config.yaml
d_shared_expert: 0
balance_bias: false
init_std_router: 0.0158
lr_router: 0.000463
norm_eps: 1e-06
rope_fraction: 1.0
tie_embeddings: false
parallel_block: false
optimizer: "soap_variant"
decay_fraction: 1.0
Below are experts of layer 3 (counted from 0) of a mixture-of-experts language model. Rows are named router (the router's row for the expert) and show model dimensions 0-255. Each number is 200 + 40 x the weight over its row's rms, rounded and kept within 0 to 999.
After each expert's rows: "mostly gets" lists some tokens that are sent to it at least half of the time. This comes from a sample of Wikipedia text that the model never trained on.

# expert 13
router,220,199,196,218,214,142,225,190,185,167,213,163,151,252,220,198,201,250,135,209,223,203,184,161,227,218,266,229,146,228,176,186,198,196,218,221,243,178,236,221,221,159,208,132,277,270,203,222,201,184,159,216,157,210,199,202,249,179,273,211,269,208,144,217,179,236,257,164,179,264,207,193,214,146,229,160,176,202,251,227,265,232,114,150,175,197,209,187,144,218,112,126,147,206,239,218,126,167,199,217,151,292,147,228,290,248,236,241,181,236,162,142,192,199,206,169,189,233,236,199,163,177,285,100,169,176,195,180,236,260,214,266,184,175,210,224,232,253,201,137,197,168,169,125,150,195,165,168,286,234,212,260,175,185,223,297,196,210,157,233,231,237,201,228,124,173,172,142,226,216,211,216,180,219,225,224,235,216,125,203,211,129,215,280,182,262,254,149,238,155,267,126,178,96,170,186,255,225,242,267,227,278,176,178,251,221,149,156,154,150,222,114,207,256,256,249,211,207,203,244,176,198,157,164,180,244,209,215,158,224,209,155,225,213,135,266,185,200,260,201,182,181,243,192,224,202,198,202,208,159,206,217,221,208,237,212
mostly gets: " his", " the", " their", " its", " The", " her"

# expert 1
router,201,177,141,137,194,144,244,125,164,155,207,153,190,179,219,200,212,177,210,218,173,200,234,136,262,118,209,219,164,276,199,174,270,133,223,198,165,120,193,213,177,167,227,131,139,207,201,188,250,218,218,192,257,152,219,140,231,226,217,178,186,234,159,218,225,226,157,236,196,246,274,168,249,234,174,249,216,246,205,210,245,239,151,171,164,159,175,231,140,170,112,216,165,206,200,197,128,198,197,181,188,211,144,204,258,201,267,210,205,233,214,186,143,175,182,185,185,230,188,129,223,178,203,155,187,157,138,165,219,240,149,151,186,218,234,215,188,225,208,139,203,135,142,188,195,275,165,181,203,240,149,249,222,170,214,254,177,141,126,248,222,147,201,177,164,175,186,143,249,208,209,229,214,232,194,225,228,233,192,220,268,137,244,196,142,194,256,87,214,208,236,202,275,111,196,183,227,234,221,239,218,199,201,185,184,192,225,219,140,153,181,87,154,255,313,241,158,174,164,236,148,201,141,209,191,186,180,263,204,236,245,177,223,215,172,224,254,200,285,236,176,206,137,190,259,197,131,190,245,75,227,205,205,239,196,227
mostly gets: "):", ":", " :", ".:", ");", " Starring"

# expert 42
router,160,132,167,196,213,155,247,150,112,217,260,136,192,220,189,217,227,177,197,258,220,195,256,196,256,120,219,210,161,275,215,146,229,160,243,189,181,149,243,256,131,188,219,148,164,193,232,182,241,233,211,180,148,226,195,189,183,252,226,125,239,181,162,219,228,192,229,198,181,245,238,176,232,198,196,202,184,238,220,220,203,215,163,164,144,199,205,228,142,190,158,250,146,278,279,163,143,191,139,169,198,219,143,213,204,231,263,184,224,212,182,160,179,157,170,186,153,228,164,197,206,173,269,161,167,180,236,221,257,248,177,310,223,221,219,131,206,248,176,204,196,137,164,160,167,251,146,167,200,217,104,284,238,160,231,268,182,123,171,222,255,184,218,158,147,175,234,129,225,243,208,240,199,253,253,258,218,198,172,209,158,122,235,244,183,224,228,186,259,145,238,189,150,212,186,143,242,248,240,247,222,206,159,229,247,142,194,143,176,163,199,167,206,247,210,210,164,210,225,211,194,248,159,236,141,167,175,228,151,241,244,148,249,203,172,223,270,151,185,84,213,156,189,132,238,217,148,162,182,162,266,243,172,239,214,255
mostly gets: " –", " —", " -", " —;", " −", "/a"

# expert 24
router,197,210,133,243,177,124,194,134,174,175,225,213,141,193,195,266,207,203,178,235,155,191,200,230,288,144,260,197,146,223,217,172,157,174,235,149,245,167,278,251,191,215,210,164,213,234,196,229,291,184,273,146,159,237,174,227,210,250,245,156,261,219,204,148,136,213,205,178,180,248,244,196,171,124,277,226,198,200,214,191,140,204,155,112,120,236,202,214,192,132,173,231,134,189,200,174,172,189,167,204,176,181,214,207,192,187,260,225,242,270,192,162,210,123,180,174,151,249,195,189,160,174,168,221,186,187,177,150,238,211,157,293,210,242,223,219,224,240,140,239,211,150,207,117,131,255,161,184,225,280,170,235,249,180,188,260,231,201,161,216,244,172,166,197,171,222,266,152,215,228,194,232,193,239,242,201,190,238,194,250,192,172,219,234,167,204,249,87,264,166,222,278,236,172,145,182,240,258,204,180,187,193,151,175,215,213,220,178,147,153,250,183,116,227,265,225,181,200,187,237,148,252,179,194,175,253,182,209,154,195,237,210,156,222,220,222,248,225,176,165,252,157,191,152,217,204,140,210,242,115,306,204,151,208,167,280
mostly gets: "1", " order", " Average", " favour", " addition", " charge"

# expert 16
router,202,131,195,135,154,195,219,151,194,180,199,185,131,214,189,239,238,128,108,199,155,173,193,196,271,100,269,243,133,234,209,117,236,164,250,178,192,173,260,200,135,118,155,183,218,192,220,181,225,221,249,168,204,215,210,188,249,269,259,130,211,206,205,138,187,240,197,148,104,241,227,118,228,167,230,175,227,233,209,242,176,204,200,107,124,230,186,236,135,216,144,236,194,216,203,127,190,179,208,217,116,208,144,172,185,198,224,252,196,196,227,161,179,180,196,195,189,240,191,179,229,157,187,151,187,185,213,249,281,257,194,244,170,211,212,144,217,212,194,187,220,135,136,183,109,282,272,133,197,160,168,219,257,113,178,215,155,153,160,212,239,168,222,158,208,156,213,139,223,212,231,260,185,221,209,165,175,188,146,246,143,190,209,309,192,225,259,169,218,168,204,242,209,191,196,181,221,208,203,229,185,265,190,180,292,226,277,179,213,155,224,151,222,258,195,230,149,145,210,232,199,208,187,169,172,152,208,173,191,215,242,211,186,286,227,249,180,213,151,176,196,152,204,169,150,224,165,207,271,180,217,214,162,215,195,249
mostly gets: " France", " England", " Africa", " Ireland", " Wales", " Europe"

# expert 30
router,172,121,183,231,220,157,249,162,149,141,212,172,184,234,174,204,264,158,192,241,197,143,222,191,254,174,241,249,169,247,185,136,186,170,240,178,239,182,208,215,168,218,257,179,213,226,223,167,254,238,218,187,163,258,185,279,182,230,224,196,200,230,196,195,164,201,216,174,188,291,229,213,156,220,213,214,197,240,234,214,218,237,124,182,177,235,171,232,172,166,110,224,180,146,219,207,150,204,171,219,179,248,140,275,210,183,268,254,184,236,205,118,211,154,172,176,146,254,168,181,143,142,192,154,135,195,182,214,245,222,145,214,192,266,178,164,185,260,246,202,195,159,175,173,172,208,169,194,232,158,141,274,273,176,154,247,148,127,180,204,256,155,272,148,155,166,245,142,245,262,216,224,193,298,226,232,241,261,156,234,158,158,232,237,208,271,231,100,282,163,222,261,184,156,164,165,230,219,208,229,212,274,220,180,264,197,195,175,181,188,211,158,218,250,266,248,160,227,217,226,192,200,180,220,190,210,166,222,173,208,247,176,164,232,191,220,266,142,218,121,189,111,180,175,245,203,140,139,275,146,225,282,230,200,223,221
mostly gets: " new", " same", " due", " next", " different", " entire"

# expert 25
router,147,86,183,205,206,136,226,129,112,137,225,193,189,197,173,252,236,132,148,235,181,119,202,218,236,166,226,147,183,201,176,184,226,171,185,174,238,194,247,231,186,104,202,225,205,193,211,219,297,179,261,171,159,213,210,172,218,244,201,196,325,185,203,175,210,207,211,314,175,250,263,226,217,166,235,255,185,241,186,199,237,245,164,172,161,201,120,167,224,215,150,172,203,212,216,148,183,173,248,156,172,242,209,199,231,236,228,239,235,207,182,140,207,101,168,188,126,223,176,151,226,155,164,193,206,175,211,230,238,259,220,222,186,296,202,228,196,206,220,108,238,140,144,181,159,195,200,96,249,195,128,223,264,224,203,237,247,176,145,196,254,235,227,176,215,208,180,210,229,224,238,227,169,248,210,242,247,238,209,241,281,164,296,221,141,233,232,108,250,251,205,213,215,178,180,171,260,202,199,192,202,235,172,228,234,239,245,194,192,242,268,148,138,190,268,251,178,215,205,247,184,191,190,181,204,186,221,278,186,229,190,208,215,186,133,192,185,177,215,136,202,179,224,177,242,172,186,184,261,149,243,181,141,205,219,206
mostly gets: "′", "°", "°N", "″N", "″W", " Succeeded"

# expert 18
router,158,170,186,281,223,126,262,153,190,176,274,158,163,182,184,274,282,160,113,233,199,165,224,150,227,130,223,285,182,235,170,128,151,170,198,205,155,181,236,206,213,187,176,127,196,230,253,189,202,123,234,112,167,245,186,281,192,244,225,147,220,180,192,173,164,202,268,219,149,266,211,166,200,141,247,202,266,211,233,236,170,235,186,168,136,225,200,223,120,151,166,196,84,236,282,172,162,97,142,181,208,207,166,253,217,172,226,246,285,214,222,179,209,208,193,142,141,197,139,195,204,175,206,159,205,184,167,202,214,258,208,243,190,217,193,167,219,219,196,230,216,158,200,203,138,204,153,169,205,187,107,173,213,191,208,217,217,174,182,222,237,205,200,194,198,146,237,126,262,228,198,215,176,288,294,167,207,234,201,244,208,161,239,249,170,217,256,165,242,233,211,220,238,206,129,195,177,248,293,237,211,262,140,194,298,202,229,192,188,232,231,175,175,268,243,198,166,151,217,209,196,230,203,241,228,148,173,245,202,224,257,188,187,253,199,252,163,196,198,207,239,181,177,202,206,210,188,164,237,183,204,273,199,168,248,222
mostly gets: " %", "|---|---|---|---|\n", " Candidate", " Votes", "|---|---|---|---|---|---|\n", "See"

# expert 17
router,183,204,175,235,229,134,191,211,148,174,289,150,199,181,184,219,227,196,170,215,199,113,177,182,238,116,234,207,133,283,168,180,184,190,188,132,184,177,204,197,202,202,220,193,211,248,234,169,307,182,185,143,229,221,226,180,203,218,207,215,306,210,190,156,167,216,220,240,171,224,251,174,184,234,206,217,257,216,222,202,155,233,181,152,160,187,143,239,197,163,209,212,165,212,227,70,180,195,181,150,208,237,203,204,222,160,273,280,215,218,166,162,197,190,157,162,180,228,213,203,182,183,190,205,192,183,132,179,200,233,176,338,238,186,198,204,157,227,157,188,218,153,182,206,170,233,164,210,203,196,106,300,238,202,211,233,185,152,201,190,215,183,213,246,175,169,221,143,200,221,230,216,176,223,221,224,265,149,119,184,230,175,307,253,137,218,223,118,205,205,212,319,177,185,156,190,201,207,212,245,177,209,195,168,276,250,207,191,132,144,214,207,171,292,182,225,127,216,188,249,205,218,212,255,193,211,203,273,168,229,220,143,162,267,133,201,184,161,178,95,217,149,203,99,197,242,163,152,210,164,275,222,179,218,232,215
mostly gets: "9", "8", "7", "6", "5", "4"

# expert 0
router,186,157,149,167,256,197,239,211,154,217,256,181,179,279,226,209,197,181,149,194,182,163,211,170,237,207,228,229,206,210,115,137,179,160,233,199,217,151,247,200,164,136,234,181,218,210,248,147,216,142,215,168,156,224,173,273,292,219,270,191,266,203,188,183,229,159,258,261,155,208,181,201,206,185,238,229,145,279,268,242,158,232,172,200,175,260,181,231,137,131,193,239,162,183,208,145,220,179,211,221,213,207,176,247,207,183,223,257,251,246,298,199,182,151,192,152,197,197,210,221,182,127,236,163,180,128,145,269,244,209,186,216,143,253,281,175,201,237,119,222,177,170,179,198,198,241,271,145,195,201,114,210,259,159,107,232,204,158,213,230,242,122,245,207,183,102,267,138,239,259,211,219,191,251,224,248,206,177,184,191,162,182,223,247,189,225,215,216,233,170,202,263,240,211,127,166,251,190,227,205,274,227,126,186,226,202,241,190,167,224,219,213,201,195,228,275,177,186,213,267,215,268,204,207,167,153,230,180,105,291,231,188,236,218,187,226,300,189,208,178,191,180,185,207,190,212,156,175,234,200,253,187,137,228,202,244
mostly gets: " dis", " comp", " rep", " hand", " ab", " sw"

# expert 5
router,198,92,163,170,199,150,211,182,155,201,270,158,171,186,203,198,249,213,169,202,191,180,244,194,208,117,203,217,100,238,107,179,223,172,247,184,276,154,234,208,211,200,140,166,216,265,218,209,275,196,216,165,137,175,133,245,240,217,267,155,227,200,233,136,210,155,149,161,146,240,203,205,211,183,242,238,232,257,233,255,180,201,193,171,159,194,135,252,165,149,118,137,143,183,233,157,140,184,117,165,180,168,188,184,210,210,260,239,279,228,222,198,173,163,162,145,156,244,154,199,237,132,202,140,178,188,191,183,248,217,197,244,184,238,234,181,203,283,178,217,182,149,172,116,150,209,198,189,185,198,150,254,222,181,228,267,205,159,154,230,254,215,227,187,167,174,212,118,214,208,258,267,190,259,193,192,248,217,166,194,106,105,231,276,197,231,233,163,261,174,218,267,204,159,186,236,185,260,220,237,269,229,186,213,224,192,240,180,158,206,169,181,200,238,248,199,213,184,219,248,162,201,141,221,227,166,224,242,213,172,215,181,200,226,131,190,232,147,199,138,227,178,148,124,188,233,162,151,230,148,256,233,149,239,209,231
mostly gets: " September", " November", " October", " August", " June", " February"

# expert 37
router,177,204,233,242,223,182,233,217,110,206,248,185,141,207,172,204,238,208,185,251,171,150,186,216,200,166,178,205,218,259,156,113,150,194,215,160,255,159,163,204,170,151,183,109,254,221,216,196,219,137,238,199,192,230,174,226,224,207,229,176,225,298,167,180,162,190,257,191,145,241,200,210,240,173,239,227,198,195,275,239,241,266,155,189,196,236,206,212,139,186,158,209,159,233,211,183,96,217,169,165,174,215,186,232,249,143,232,226,223,296,182,200,253,152,195,140,165,193,267,177,146,77,222,146,77,101,197,275,219,259,210,225,174,298,199,236,209,245,130,175,225,196,162,174,158,258,159,219,170,269,184,212,249,188,191,254,261,160,156,242,237,155,212,255,138,186,216,171,227,183,184,250,188,202,266,218,213,175,192,245,224,184,231,182,200,242,203,184,256,210,209,191,251,135,231,158,206,217,246,209,297,225,136,203,257,240,161,196,202,196,208,170,116,237,247,181,188,170,192,197,179,231,151,244,191,178,162,180,178,202,238,149,262,205,198,246,275,131,213,174,215,194,228,196,179,191,195,183,213,149,208,276,173,263,153,219
mostly gets: " at", " during", " against", " in", " took", " around"

# expert 12
router,222,159,213,242,175,154,249,137,154,186,267,162,183,204,190,200,263,253,180,242,181,182,178,173,228,179,211,172,131,299,140,171,233,173,209,181,259,185,188,228,212,161,271,189,173,241,256,173,227,238,250,193,193,261,202,211,239,246,213,230,231,291,229,149,183,251,261,225,165,299,218,258,274,231,227,201,196,213,220,236,191,178,121,144,169,149,127,214,200,161,85,174,186,189,217,188,232,166,168,228,227,186,172,201,203,236,237,182,235,256,267,179,218,194,155,185,187,259,206,195,159,185,227,144,214,192,213,222,196,232,204,278,165,237,235,122,200,277,84,177,184,141,123,180,178,199,250,160,255,206,146,285,197,146,166,226,121,164,135,212,183,138,196,220,149,182,176,158,193,242,203,228,157,244,189,244,229,215,135,179,160,128,249,164,214,207,281,219,242,166,154,224,197,189,140,202,241,268,257,274,194,238,208,170,258,156,164,156,169,202,198,194,170,243,232,241,224,178,236,154,204,227,213,244,152,154,242,220,186,214,188,171,177,211,137,183,205,160,219,186,217,214,212,194,204,184,153,122,281,184,256,219,212,263,238,212
mostly gets: " =\n\n", " first", " known", " most", " such", " main"

# expert 23
router,126,121,219,177,188,165,295,197,198,172,216,179,193,283,186,224,222,185,175,230,145,157,212,207,248,146,226,238,157,217,176,167,168,185,208,206,211,97,250,255,191,153,189,117,188,206,243,217,240,99,299,151,184,213,157,193,191,234,238,134,258,251,204,139,196,168,204,185,175,221,235,233,233,156,213,242,236,298,201,244,196,199,160,186,158,199,166,205,56,189,183,257,130,218,226,149,172,219,150,174,169,181,168,198,205,238,220,204,197,189,227,151,258,173,200,150,205,272,165,218,226,152,213,167,205,203,259,244,248,249,222,209,197,217,234,172,186,210,191,204,201,177,114,232,162,212,204,152,184,197,169,236,258,164,177,240,190,131,168,167,189,112,232,169,196,200,242,159,220,214,203,221,252,210,236,232,151,169,126,233,207,191,287,263,214,284,201,169,235,132,222,224,269,155,212,186,242,218,273,217,199,215,193,169,218,242,264,187,223,159,178,212,238,217,164,270,212,138,214,240,165,229,182,244,188,201,195,203,241,191,253,143,175,256,235,265,237,194,209,159,237,171,225,172,176,220,85,148,230,189,194,258,117,239,188,239
mostly gets: " club", " games", " tournament", " Championships", " Stadium", " players"

# expert 35
router,153,182,218,238,262,128,235,205,135,201,211,174,199,233,251,246,226,144,206,236,222,179,236,181,237,149,223,253,177,227,170,155,237,222,216,163,218,149,182,192,206,207,253,126,178,167,237,200,301,215,197,165,182,230,177,190,223,223,250,195,224,216,235,175,212,210,224,201,173,215,209,222,151,187,247,225,226,243,281,231,179,258,162,143,166,215,170,229,141,175,152,221,185,136,229,200,178,116,146,167,208,209,126,234,259,298,207,191,176,280,130,198,183,129,174,143,183,233,187,132,287,188,236,190,114,194,210,163,200,247,172,311,214,211,214,203,237,306,179,204,208,148,196,180,154,202,182,181,246,189,111,255,151,191,181,243,144,180,154,232,242,168,251,201,143,121,229,129,239,192,218,267,201,220,220,236,220,203,192,232,196,180,245,268,190,206,199,184,249,155,188,200,200,201,186,184,227,203,263,260,224,216,220,180,253,201,203,179,160,185,211,139,190,232,201,244,217,184,210,228,143,195,124,240,236,209,206,256,219,229,282,186,207,230,206,192,240,165,178,116,224,108,212,181,295,267,143,181,253,138,211,225,226,226,303,253
mostly gets: "/", " /", " +", "'s", "/A", "’s"

# expert 47
router,175,171,200,227,228,200,277,147,133,235,208,208,228,207,181,204,184,203,211,218,194,142,230,181,245,207,238,196,138,202,191,134,135,172,220,148,179,176,222,180,190,173,188,129,251,206,233,202,220,201,280,161,151,218,221,169,221,241,214,176,220,260,155,153,168,214,279,137,116,208,193,217,254,191,230,247,190,209,217,192,211,270,141,187,179,214,158,271,169,180,107,243,185,156,221,196,192,176,135,180,164,187,161,247,204,148,294,207,194,198,235,204,200,157,183,189,125,182,239,200,229,40,224,169,76,159,163,254,261,265,228,190,209,225,262,188,169,260,105,172,183,166,160,197,137,241,180,124,168,230,182,215,207,154,200,235,229,191,202,201,270,136,174,186,166,185,258,150,204,223,215,207,202,228,195,251,216,159,192,330,145,164,229,244,213,184,215,199,240,187,220,227,243,173,190,172,211,213,237,228,214,260,199,240,223,209,226,193,155,244,200,148,179,253,233,220,166,182,250,228,173,254,152,209,152,127,229,224,129,268,242,136,191,206,180,196,268,154,273,197,217,196,213,164,233,184,189,173,181,158,192,219,123,277,215,235
mostly gets: " received", " used", " released", " announced", " found", " took"

# expert 20
router,191,112,235,215,220,178,258,143,202,244,242,207,156,248,175,245,192,190,153,198,133,150,174,161,209,151,227,271,199,258,163,146,149,211,285,167,213,163,209,219,144,177,196,221,241,239,222,222,245,132,253,173,166,243,181,166,197,218,246,168,263,293,199,117,232,198,196,211,156,235,220,231,220,170,261,303,198,212,259,202,201,234,154,204,211,233,134,236,184,192,169,228,204,186,232,138,194,117,242,160,174,179,189,225,222,198,245,277,213,258,260,217,169,203,164,176,163,239,233,224,160,138,190,131,131,176,201,265,257,244,208,183,218,262,241,168,186,222,199,158,227,141,189,241,148,228,165,164,235,271,201,236,235,235,206,288,255,149,136,211,257,110,194,237,168,149,243,196,233,184,210,206,168,202,226,240,218,236,165,262,166,169,180,242,203,249,216,186,255,159,205,199,185,164,172,217,251,221,266,193,240,284,207,213,238,266,224,127,182,152,258,187,159,258,210,199,163,214,210,205,155,161,189,252,152,164,146,233,182,287,248,163,160,227,144,202,195,136,218,145,239,131,235,185,226,190,165,209,219,229,211,258,163,237,170,244
mostly gets: " located", " water", " fire", " mi", " damage", " glass"

# expert 6
router,186,136,181,194,223,133,223,130,181,169,283,148,172,216,170,266,216,202,206,242,142,165,197,120,226,174,221,177,160,214,174,164,240,159,241,180,156,189,243,242,181,162,252,131,220,179,214,110,256,184,156,168,202,246,98,246,258,266,269,204,295,228,232,215,252,210,163,224,199,241,172,170,207,180,207,277,252,200,245,228,200,234,136,208,191,206,170,197,163,160,154,190,192,228,225,179,219,239,199,180,155,246,169,162,207,241,187,225,272,186,250,220,226,166,130,207,157,218,255,164,214,142,267,156,162,157,173,201,259,204,198,278,138,206,195,111,230,252,197,193,191,130,206,203,140,252,257,117,205,177,127,234,258,167,245,234,164,214,111,243,247,73,203,229,197,145,161,176,191,201,248,207,164,242,217,173,189,210,167,196,221,120,230,221,140,249,207,184,230,163,214,220,209,180,129,184,223,221,248,263,190,256,169,187,202,282,204,158,171,198,245,165,167,247,253,237,180,122,218,258,217,260,196,192,188,194,182,231,204,247,206,200,136,211,173,269,210,209,203,173,183,157,208,186,188,206,194,165,265,124,227,206,201,215,208,226
mostly gets: "Personal", " military", "American", " political", "Scientific", " Phylum"

# expert 33
router,182,175,125,193,190,161,241,178,134,184,261,188,182,184,208,238,220,231,193,253,228,200,193,181,237,151,211,236,163,212,196,127,198,146,217,167,228,193,214,176,189,199,157,168,191,197,314,241,238,244,238,149,186,199,134,179,206,229,194,194,195,223,212,169,234,257,219,241,92,260,191,161,220,202,215,240,187,228,217,238,183,202,134,164,176,230,179,229,130,144,96,254,134,171,227,189,180,221,135,159,223,207,78,306,248,249,252,169,195,220,227,167,229,120,159,172,178,277,169,144,223,140,205,203,168,139,167,253,226,223,215,187,178,262,249,259,206,270,163,186,205,202,177,166,213,212,164,190,218,217,101,263,223,182,191,224,202,212,201,239,334,197,153,169,208,218,215,161,228,245,208,247,169,226,222,182,188,204,198,190,162,181,297,241,195,204,194,222,250,210,262,216,171,225,114,178,298,253,232,214,197,218,177,230,201,179,244,171,180,211,180,146,221,209,191,230,197,163,272,243,184,188,194,201,167,177,176,275,225,283,205,237,245,235,112,192,232,259,231,149,235,211,188,145,271,259,173,224,226,187,238,201,232,229,259,184
mostly gets: " (", "\".", " ", ".", "'.", ")("

# expert 27
router,148,164,146,210,156,146,239,194,115,231,164,186,188,150,210,196,254,157,192,258,227,219,292,154,195,176,212,242,219,245,143,189,196,140,280,164,207,197,257,252,237,174,182,113,230,241,259,174,194,215,280,205,144,224,150,199,200,224,217,130,188,219,180,221,217,237,264,164,178,251,193,224,195,224,208,260,189,255,248,194,202,186,193,159,167,187,213,240,172,159,182,158,220,189,230,165,113,171,185,195,229,191,154,202,240,223,252,178,237,312,229,188,163,207,163,148,169,223,250,161,244,99,201,190,127,221,166,265,285,240,215,214,216,193,244,197,211,229,156,171,233,183,134,128,196,213,141,197,241,263,169,238,182,196,199,247,121,157,125,213,174,139,209,261,122,229,181,160,204,264,202,305,212,236,264,168,282,190,164,279,167,148,232,234,154,185,242,205,230,169,226,198,192,195,200,200,224,207,234,228,294,169,164,217,199,204,181,184,183,154,222,154,185,219,238,199,167,194,185,260,131,167,132,202,189,169,248,263,164,194,224,137,212,257,186,284,192,200,237,184,180,207,167,231,235,248,121,205,224,170,234,214,158,222,240,226
mostly gets: " and", " but", " while", " was", " are", " were"

# expert 10
router,166,154,119,228,126,105,250,180,173,169,238,194,184,238,216,224,206,177,168,222,260,159,250,157,229,148,242,203,146,255,139,176,211,190,230,228,234,166,207,186,188,208,224,197,185,183,264,249,262,231,213,194,124,217,240,175,203,277,225,231,246,206,137,149,162,224,288,212,199,216,299,198,151,244,247,221,209,229,268,170,160,338,166,169,142,234,171,245,150,113,157,185,128,223,225,127,199,137,160,196,218,247,137,205,194,244,287,212,267,223,141,145,228,172,167,161,227,228,252,198,181,194,203,160,175,169,160,178,183,236,195,231,129,235,217,207,196,248,176,211,235,196,187,207,156,274,156,173,186,221,182,289,280,167,195,259,177,140,190,207,257,173,189,198,162,193,242,172,224,216,268,241,182,230,180,235,204,178,170,192,149,153,286,219,188,238,236,185,241,126,224,250,172,205,209,220,237,220,276,279,200,223,186,178,238,233,174,195,137,174,176,165,195,260,194,276,231,212,175,262,139,177,178,231,183,175,173,187,215,219,262,196,146,201,213,243,207,161,256,168,193,142,160,163,259,208,183,192,180,196,231,202,203,233,176,245
mostly gets: " two", " three", " four", " several", " five", " six"

# expert 31
router,162,189,130,187,225,166,303,172,194,243,173,105,132,214,193,228,201,150,181,229,153,175,286,158,247,132,217,261,151,230,226,184,167,186,218,195,219,170,222,255,235,213,249,165,172,200,224,193,215,225,170,156,200,213,171,212,202,212,204,195,183,195,135,139,215,275,204,199,174,242,268,217,185,231,224,203,232,292,214,237,218,253,187,189,185,245,126,232,134,173,116,187,119,156,234,230,96,194,197,167,208,195,112,249,288,143,196,180,210,227,195,136,235,208,185,164,140,241,193,150,214,187,179,228,182,165,158,166,271,244,201,220,203,252,209,216,225,254,218,191,238,152,180,161,194,209,172,201,194,256,146,254,195,200,215,229,175,135,239,223,194,209,217,187,163,103,217,200,255,223,224,207,152,240,263,182,260,159,112,173,248,147,228,216,166,261,270,153,283,202,179,216,238,150,190,217,190,279,237,256,277,217,190,188,225,177,256,197,184,216,233,170,230,280,255,191,194,162,302,203,179,210,94,229,185,165,205,231,187,209,257,169,235,235,199,196,272,252,170,213,167,214,164,195,238,212,132,195,202,223,234,226,202,224,142,241
mostly gets: " |", " —;", "|", ";", "};", "\":"

# expert 41
router,159,118,185,180,190,178,236,162,145,199,244,163,198,204,147,254,252,142,153,234,216,186,292,178,161,123,244,264,156,228,199,129,226,188,241,212,224,184,197,204,188,171,238,161,180,193,225,201,188,158,236,191,190,176,214,173,193,216,217,201,200,291,144,145,222,183,249,219,169,260,208,179,265,262,193,161,190,274,209,218,193,181,160,198,183,268,166,175,146,222,149,209,180,159,212,179,128,170,143,201,182,169,115,199,227,256,237,243,282,186,175,89,128,198,140,116,180,233,170,239,159,127,270,168,148,177,189,145,257,219,176,188,99,185,245,232,194,262,150,228,210,180,155,234,185,211,147,255,289,209,126,236,196,208,155,236,190,179,163,197,211,195,265,188,171,197,198,193,237,203,226,213,170,251,279,209,252,149,190,174,163,157,291,211,186,221,226,179,248,212,206,218,219,138,200,225,247,210,217,302,207,218,169,189,278,181,236,115,159,159,162,198,226,261,195,196,226,210,205,205,159,245,207,235,197,111,231,251,168,213,250,171,198,236,235,251,269,226,230,147,184,149,198,133,230,203,182,169,236,199,252,225,235,234,216,207
mostly gets: " he", "%", " they", " she", ")", " who"

# expert 11
router,207,177,186,201,159,156,242,202,116,240,264,193,154,249,205,256,284,145,173,198,153,168,196,172,250,196,276,207,166,245,172,150,253,168,257,190,270,153,187,238,161,196,310,81,230,258,211,194,247,226,194,120,179,200,168,173,234,178,268,175,228,251,196,159,131,235,204,175,121,196,215,199,160,230,227,245,178,218,233,214,169,251,200,211,180,179,243,217,200,119,173,211,113,188,277,177,90,204,226,196,243,212,126,220,224,211,277,213,249,262,204,122,220,181,200,131,192,217,194,201,202,191,221,193,150,134,238,246,203,240,165,237,159,207,211,210,238,239,84,226,172,183,186,169,203,186,146,196,262,224,154,270,257,150,183,220,212,180,159,181,226,163,256,180,211,202,199,180,249,228,254,277,192,250,188,227,259,199,172,189,170,183,245,244,95,208,242,151,225,186,200,221,232,214,113,180,220,268,219,193,182,217,173,204,211,198,197,120,153,163,202,169,196,231,209,209,143,132,288,171,213,259,161,217,167,170,204,248,143,188,240,168,196,190,155,226,220,202,181,191,192,179,234,172,230,202,200,148,187,165,223,270,172,212,200,237
mostly gets: " all", " All", "All", " Both", " compete", "'m"

# expert 8
router,216,154,184,231,183,129,202,205,197,215,246,191,182,213,179,253,273,167,228,237,212,190,222,82,287,140,264,184,178,311,166,168,246,198,178,165,201,173,246,243,168,174,236,91,162,193,269,180,229,202,198,162,208,201,138,174,274,215,248,196,281,266,153,238,262,240,230,153,168,273,223,212,197,198,166,193,225,270,202,213,86,194,181,155,170,229,156,241,178,144,115,240,168,179,223,192,175,215,165,207,208,251,195,205,194,220,204,185,271,281,149,185,249,142,157,161,151,245,191,225,183,134,225,139,177,118,238,163,249,240,194,230,160,229,276,185,185,190,108,186,189,199,229,159,157,263,157,170,186,238,139,227,192,201,167,233,202,172,208,227,262,207,245,225,191,163,200,166,249,235,206,196,195,250,220,222,259,189,154,243,218,160,246,226,137,229,230,168,214,189,199,203,148,176,198,192,250,251,204,239,242,211,189,182,241,201,216,129,153,157,226,199,179,246,222,206,169,174,230,227,166,219,150,235,212,181,212,235,224,242,259,230,239,210,215,273,215,214,214,82,196,167,197,117,211,203,163,159,229,202,253,203,120,208,250,240
mostly gets: " to", " would", " can", " into", " may", " could"

# expert 38
router,159,166,134,211,184,155,224,150,198,212,281,172,170,197,198,228,221,152,148,235,201,208,301,132,213,201,232,203,208,240,135,142,161,232,210,107,269,223,226,251,228,169,192,202,190,206,211,185,238,241,215,204,205,198,196,226,237,229,204,200,240,249,164,224,214,275,203,167,182,206,212,225,214,186,280,199,195,277,233,199,203,166,146,171,144,258,208,180,197,175,123,165,166,205,265,152,183,185,218,199,228,194,88,189,250,244,246,251,259,242,190,151,189,169,141,153,184,240,193,207,188,169,186,190,188,205,140,146,195,217,189,184,212,225,214,152,228,264,203,186,169,193,139,184,158,233,167,163,249,205,184,264,288,170,191,216,218,186,210,215,191,113,223,243,179,196,188,130,243,244,242,221,121,252,257,183,263,148,169,207,168,173,253,207,177,204,273,180,251,174,131,330,193,222,129,246,203,242,249,258,178,226,139,242,255,210,146,176,206,172,150,202,137,207,272,216,154,254,245,283,135,218,152,137,168,171,251,185,197,257,207,203,246,217,166,220,241,211,218,186,191,166,220,179,243,161,156,136,263,164,243,272,160,191,200,273
mostly gets: " a", " an", " been", " more", " any", " much"